config.yaml
n_layer: 10
d_model: 192
n_experts: 96
experts_per_token: 2
d_expert: 192
d_shared_expert: 0
activation: "swiglu"
moe_layers: [0, 2, 4, 6, 8]
n_empty_slots: 24
router_score: "sigmoid"
normalize_top_k: true
routed_scale: 1.41
balance_loss: 0.00686
balance_bias: false
router_logit_norm: 1.5
init_std_router: 0.0116
lr_router: 0.000726
n_head: 6
n_kv_head: 2
head_dim: 32
vocab_size: 2839
norm: "rmsnorm"
norm_place: "pre"
norm_eps: 1e-06
positions: "rope"
rope_base: 10000.0
rope_fraction: 1.0
qk_norm: false
attn_scale: 0.177
tie_embeddings: false
parallel_block: false
init: "normal"
init_std_qkv: 0.0375
init_std_o: 0.0466
init_std_up: 0.0537
init_std_down: 0.0537
optimizer: "soap_variant"
lr: 0.0076
weight_decay: 0.0
lr_head: 0.00785
grad_clip: 1.0
warmup_steps: 200
schedule: "wsd"
decay_fraction: 1.0
decay_shape: "linear"
final_lr_fraction: 0.1
batch_tokens: 131072
seq_len: 1024
doc_mask: true
z_loss: 1e-05
train_tokens: 631600000
steps: 4819
dataset: "wikipedia_en"
Below are experts of layer 2 (counted from 0) of a mixture-of-experts language model. Rows are named router (the router's row for the expert), gate (a neuron's input weights, with its number), up (a neuron's input weights, with its number), down (a neuron's output weights, with its number) and show model dimensions 0-191. Each number is 128 + 24 x the weight over its row's rms, rounded and kept within 0 to 255. Numbers have three digits each.
After each expert's rows: a language model's description of what the expert responds to; "gets" lists some tokens that make up at least twice as much of what it gets as of all text. This comes from a sample of Wikipedia text that the model never trained on. Tokens count by the router's weight.

# expert 2
router:143116139156115129126114136084116169157129159129110133102148126115163142172115115103152103082148122143129124153149154132126148136150118122129138131110093179126111155116133078118150118099125119135119120078171150157170093135149108122156154156131133120113130085154149128180122145128161109109189140102153128113117110101156122140170127128079168143155131149144144122130114121115114150104146187142136198106130158120154160160114142070129175147162119156166168145155111126133122132098163126148130130110154171107133106118153183102114108156147150124112120125097124138136123093153087135127
gate0:133105157094115164185111138088102093176104141162127145114109118135118116104114091157163101131164134126135114176138140144122136144116116134139092106147140140122146113120125110196095114095124126129123087094143127088126123154107158140156187117120141182163104163108146117130087149160133109126149090110117144128110129127127126133111096075152159121116139104140121104162096125159156136142144163109083135146172108133140152146111104108129152085151087128109140132102085129162101129123123092132154085112139158131138146128088139102185135126131120085125157151150109134079122122131120130103
up0:101164104138126107085163145123128154105156146122123099173088115106144115137155150104105159171101079121138114111115143164119116119137082114131157138106132162134130123115145126150126117121132157154102116129142102147140146119139077151098086143156169141102143058154116122139162110152111171159116162112121129128142130089124083108177125149152118124116137183094142129110162126095121121134105131128148142096119192104110117106109119159124140175114149122167114138112136151143161114137175162173112167128100106181153142135130130170098145147132129144107116157151138121122093119160130144147
down0:202124137109113151103119110133159144144118144159141143045110148149137138093129165155132158109165130130133133177118127118149173172092144076114122117152144116153126143120109110119140123107180114087161133101143133087134146141120146137108117143131130119150160137088128126119143146082120132105134111114130126122126150139135160127113102136081151131135179131107103154114091120071108098134106127131140138136171135109096120149104171114176104157179129081134149115151089077151112118108148132119131106142111152171133098125148148090102115107120155140110138127133114100101093115094123101140
What it handles: Line-start list markers. Hyphen bullets and table pipe characters at the very start of a line, after headings or rows, e.g. "- Played by", "| 1977".
gets: "-", "|", " -", "-c", "-s", "-d"

# expert 19
router:156142152166123100131138136198136130102142117102083153094116167141131097111145121131160110112114173128102131063127173112127113117153129140128150147181126159134101129154116079162123138129146119137122099160117142124118116111126125107119103155089133131166106174151138123183116118127160150136124139140145134158178113143133128117152089131130194150137110107106135112128114136142091118118108135116115151131117160118123123117183105064085156174135137087080161140145119150108124132095094145133146140122118089094150143099124134155123113172161151125128139115130099148155119154163131166126
gate0:101092169131174161123123144169122122122157127092114120160133175110118093076161127124129162109103143149135153157118109164115119134140139167101096140204132116124147126169144127191106165135162095108096091145125153087141091135107151144165131109119124168150128127121147137133138111120153132160122117174092110124159099141153144107117135105150103089074131140125137105119098130145081124194114131122156131119124121104111105129128118139167099150133130124129109146127096109120119132120129092083126120161116098109123121105137129144152124140158109098115095150108086128165098119146124138179
up0:142132106112168177141114168165175098130152146135140108171176160115121179147186170111118113126121167152112173110139095126118133062099133172131114122155128130157151119136127150168097125098122100157087113101114112135141109148122139154122091137120116138120132127165082118146128122131142103090135131143108130109147101112126101096126108131089130154169091164085124131083146143132128110153088127106145150117129113115127118101107128148108164123098130088080149162151141104116120128135131142156118134104103067129160125104165153114150177133159147122141109127139098125124111104146129093129
down0:110118128154160104128125103105111128096147097160141122155108111169110127140126130127157082151167106102132102142111141182150109104136109133064129121125169116096162135134131100107129133100126139126132128147114166123101110144127133179111079136090144180161118124129109150135096131107127129141133118112135147166135183181138152117128149160139137108105127105133135122143096131147141092153115132137102159081105109137131104102112097148129107139151085140162127153127145099130150184101196136136081145165083130121134126118116120082164085104087144123123133117084123181103138131130127151136
What it handles: em/um word pieces. Word-internal pieces em, um, age, ort, ment, ild, ater after short stems, as in stem, Female, Buildings, Later, transporter.
gets: "um", "em", "age", "ort", "ment", " pl"

# expert 38
router:130121108104112123142121171111105085116114093119097133163175057104167133129105113106124113161115124127134148094125122166144107142133126143139138122056116133146119152171119065128128147150125130156070135119102092166109091128119120131183122141102176118107130120085128134164142141137147135133166136124114116092150120113109119144156114137106152123170068148152146139124089126119159132142119148099152134107155163137150134153143155113126103133124102106096138109114140135068154105139071105125126101146112100104090138106131172153114130162128133155122143129144117105130131129153077160113
gate1:127136087124151120187120149120129102107090090136155146137120130145162142168111125146090124148146139159120122149143120152115177141107144136105103173129154097104110162144115087169141138088144120111181116071129113136175147115140087122131061129121127142117097151106119150120093126087116147114118144151105126163128119120092078111108105098083116130127120146124156102117094148126099129106146159125111157131132145114146116125108132148175148151119163131101143134134119177162123129102088157147131104112136153170108138147159143131112115102151121113094159071174141137155149113144100163105
up1:156111151126090133094170146136087117136118125114089117127167159111129140153126157097136110135132134134117121116161120115108102131170113089148141088085144124157129141132108177152181131148123130143107110160193134117098122145113130166125151134104146130164084121108117121156153113171136126144113107130130099100162183143174152156149143126158084123136141116115074151154153135123088137129133126142141150092119070143142128133116128126129138115116098107128150094127149120122093124137140077109130124075117092126159163133085080162170134150119124164134127152078106141086152146136139112137
down1:125147112087127118103090141118121114113118146143162081171173134132145115102138162121121121116129122108094124147147109162121143129161119105152135102075183145135122150151139114160147132135177135155132121140140096123097181137186066144108162139105173094148120150145099141143093137184091145123133127153158098113130163136096137107107153092136122133127108127147136116133106145160162124192132105156159117141160110094139130120127116118111091104130141116149101115090155121138123163146124117143131116165106123145165144153071107146160153161162138152119132144098124155176123122125122140163
What it handles: K, P, M initials. Letters K, k, P, M and Polish/Romanian byte pieces in foreign names, e.g. Nkenke, alkoxide, Racoviță, "Propulsion" after headings.
gets: " K", "k", "P", "M", "K", "B"

# expert 6
router:107106098113089121122126159079142148089124150119105105110101159138155140157128125103135102093048150113119144119153120163138106110132134142139130123083117078123106153150111104160099128165136145108105118107110124109107150130107136140147152138132140114141110065104122150104115142120127106119128156108170118157107137118119135157135152141134143164121098143147137134133127094135129115158104135098148190125086155087129138088098136099064112143143127151116100146101169144120144133119091143118152075189108177112141113139121136120128111143109140159081130131107082123101130094158090137096
gate1:134105110135100095139096123160135133127111127115131160092124133149139097147158135140134136114114150092144143115142083154095159118137067114136137141157102155077154142096147122151135114090088158112171133091127117154178099158136086160104148151107146120125120077153143137114129116082145149117097133102138131147080145124134134161135137141186107127163131098161115130110127097105121084131120106133117147126076111109136157109170140121117117096120154183109098116148162129135161147134092120114148107112150087177091132114133150076156138109149135128087108158121116140124134097143162161117
up1:141110177110129111100125123138120134103124120158129138135137151138087101113130149111115152124144164139102178158186195154129124143117101123106111144166114166115090132136138106125159131107185173121123171149157107137151134124142086123136169117121120139165085141123124143128132075109147120123111108097146193087122123129084124103135125128192131101166078094128125117118138139122116106120112146111116096127139132117109122140162127148140111079136125137141129163137118118109106144183146097154126112146119129121108117120120113088133128155155115132073131122067123129163101135171171151151
down1:082161148154144128166097116136206082146159133093115114151126126109183118105149139108085134147135064170092118087157123117125132136150121156181128146074172126127113118094121151121097122130135090141146155126119120162130110118110127124151107131102120116113123097109130127128123121144106108133121112113115080134066137097106130128119105143155138147119126138107148166162117135097088158093130140101100072122112121126150154100145146080128158137111147132106136116099116155113076109177150130117131128137138118107103129118134138174112109108127129102115164080150121105128148116138149157095
What it handles: Capitals in acronyms. Single capital letters and letter pairs inside all-caps abbreviations and codes, as in PSOE, PBS, FIPS, NZ, plus dollar signs in math.
gets: "S", "C", "T", "E", "O", "L"

# expert 53
router:104118151112126100123088132126129090118138120136111131125115128115107107136138133134147119152142131042104148103122150126135142131128127122138136129112065042141118116147159133101137156143137125142120173131123138152113088137192143125138144110148155116155138088107132138181136131132161097113144144127131112116116121079090132123143144114166112197127083164146150151148127102125141125143146175150128156144068149141124138111135118116132127139125119127114095163148139150096171147109174132129152171106101150130156157087110055160173151152122163131134135135136117120150145117111110139124
gate0:122095115143138117148131109132175100165096112096134098109103105133155111172129137142067127112154155148122134114140119170153124135126132156105110094118098162104166139131123094156139122156152121146109117090129138093138086161113156149188100144101118108113064117110162116121134104135138110142139118124138124140124154114074169163125110128131122110112168162151169090122178128094176131073143070073124130114135136124139114120114190126164134108154109143116104115136127136140120113095149103111131173145104120116141165116159098091124124105110129084115127121104126126143125106119141138145
up0:149140114122129137038160131149099125145137142166143115082102087099115125134148128122167149117124148119136097098133104115108139124140101156139142110148140166111147168119154116124126119114128117156137119104137085111137147131144100129132156124126152086131104161146134166125100170145120146123151179167136128127121110138144043091108107124123134116179127088157125110162134150141097178156086159116129159132166067152123105126109140133129119128130098106112149125138130148111114156135127177143145087173135159099113122150115137140091081175136124136109073131149121136138148114146112113131
down0:087118136116117121124157155070166136146129131179131119101163132123114110128116128196128136115123141150122099109145086141082157161121198113090151079080130164168184112144185153158111107129173094141138123146142103119084132131114168109129140149110128120158138139181169124129122158172155125124131153157136139144107111121129157136131114155128125118170114132077147133131092105140119128145146130111134152176175119154118160105133155133153114142137143104127121154128144136131080112132128118109135097161090135120140157115150139150124097124124123131113142163144139122163156142091115115146
What it handles: r and w pieces. Pieces r, w, ri, ra and onsets Br, Tr, Pr inside names and words, e.g. M-r-s, A-ri-zona, Law-r-ence; also Thai and Indic script bytes.
gets: "r", "w", "ri", "ra", "ne", " Br"

# expert 47
router:131103154115141136130114141116143114058149122114146116131131101130109113131109125151143125157135185100076139139125135155145092100142135125142157086132089138148143122099111119155136129125136108141139115146173145181124157122165134149117143108148078122085148129085130107118147142093170118092085142136141160175155109139079106082121126131126183171146128147157180130131131123140138129120130086100170139141078115105125119116133113101128098116130124114159085107104156122144116158080085113127137106084121134158137131120117131145086101154102132147155132133188112134150144141120111122074
gate1:121103099138132123086143128160143162110133167117151116121152125115091099099113125178137119113129151096071172113101115125085089155150124108155138125145112135106139126098138138109133078143167126119154093136134172176150125142158130138156118134127112135124136138152098134158153165140129168139117092118167116131147105143105110168119140155183133115124105124175160162080144132142097140157111082156122120153122086099171115118147123191146147091166154133098173120096104141150123167154118100092142133160158125097155131145154121115172133122136112119116119119140139151157115096116132116146
up1:157169135150138135131134096112132129113104171111146124176097165137103146131119163094139102140168152113139146162165124121139137139138140160187126116116126147137094140104131142173141201142085141091101182153120146133095103129147060168125112130143106122106123144127133121143126096063150106125116108118142125116134125100158123099119105162140112100126090105091142161103121142125157132128118125127139130160105129154139142130142132080166129124094128147109131091158150135136128133140127129127099049109129137138131102126102150120100139149130120077139082144115106074112096163095114138133
down1:063156138120106111107102123131091088098096130120078102142141130123083115145162159123133121139096119154138086154174164131129157119094121111122098140156139119126110108120093125131123097138142057131130069150125099102124151150144181107106095174158096103147125120110126150141109106162128149126152139127131172109122143103147138138126139127115171146102125109146116138173079138109135098129103116101101087145153150121118166150127128124141120174114165130103133127152171130141111133106111134107120130128106106128078134174094128128136137153141111149125146099106116113123133132124114158044
What it handles: Paragraph and heading breaks. Sentence-final periods with double line breaks, heading-closing == markers, and opening quotation marks before titles or quoted phrases.
gets: ".\n\n", " \"", "\n\n", "==\n", " |\n\n", " =\n\n"

# expert 46
router:133142130126125097146109174129082133078140123131115119109163096080160160130124118090147128110173116119108142081139150151104106144104137135144146106127092188142146130099110130093152146149144110134113144131122124144085102127142126181154130113167175124150171109106136158144136088120161096152167155102143093117155143101123144180172138150139146133134114197154150149150115160144108129139094149091133134119131131135112086139150120165098111122121131084089145128125153117096129091143138153135096087139109133119093133143128159146107124149133088126135121115167130132161160148139083127098
gate8:145160130102168133139123173169168086125097107133171166128113109153159141123127151139131131151136125153135117119141140106136156127082125141123152154164133163119096098130138151112160144132163155146143130127127136112072122095143159197147129130183115134146165161095145115082135130165111113114146128104118146130187129128140146131131147136137127121133116144147122143091111140183120168122111158114156146106097103132107155130089161103124124077145162153106098182142177113139112120168163122138093116118111141093140158157139128117094153089100097123114126107120149148099137117161163126141
up8:136149108110091145134157137161149093130083139099136120109121109113129147079115081123123137094127124091125132150121134108159110110143165117171127124134145127115089176147149108121097148147121064137124168158102111131107138141148146130101115142176091099110178092130107115095125117140116103143106153132126126161134113128160119124069112116144090147108137139148172128097137148140150117108142116088135121086123160155092148131123122118155098143157116100137102125094150124186092127127124110148115138107137071132080118151122116111127089074095160117070155152174142130137122132096103136124
down8:097115131125119107123112157168114145096102103184148134143100142116093117118172160162120156109090148135124150108150119078130171143102128111102160143149146106158176112165129165073150079130159122159127135103148142096100126101109091137096115153139149103135072109141141123179132109114070156130116114161140108082127120115104119089113150183087161161127109128126126121141136097140142139084134124135117154133145131127142115163136124101128133147153144133151097157104164128115148136145099191118123137123119167117151158107159134140114145122136095111112124136126139101105137148169161159125
What it handles: Plural and final s. The letter s ending words, mostly plurals and names, as in Negros, Fields, billboards, collects, Always, Prosa.
gets: "s", "1", "ins", "\n", "ks", "S"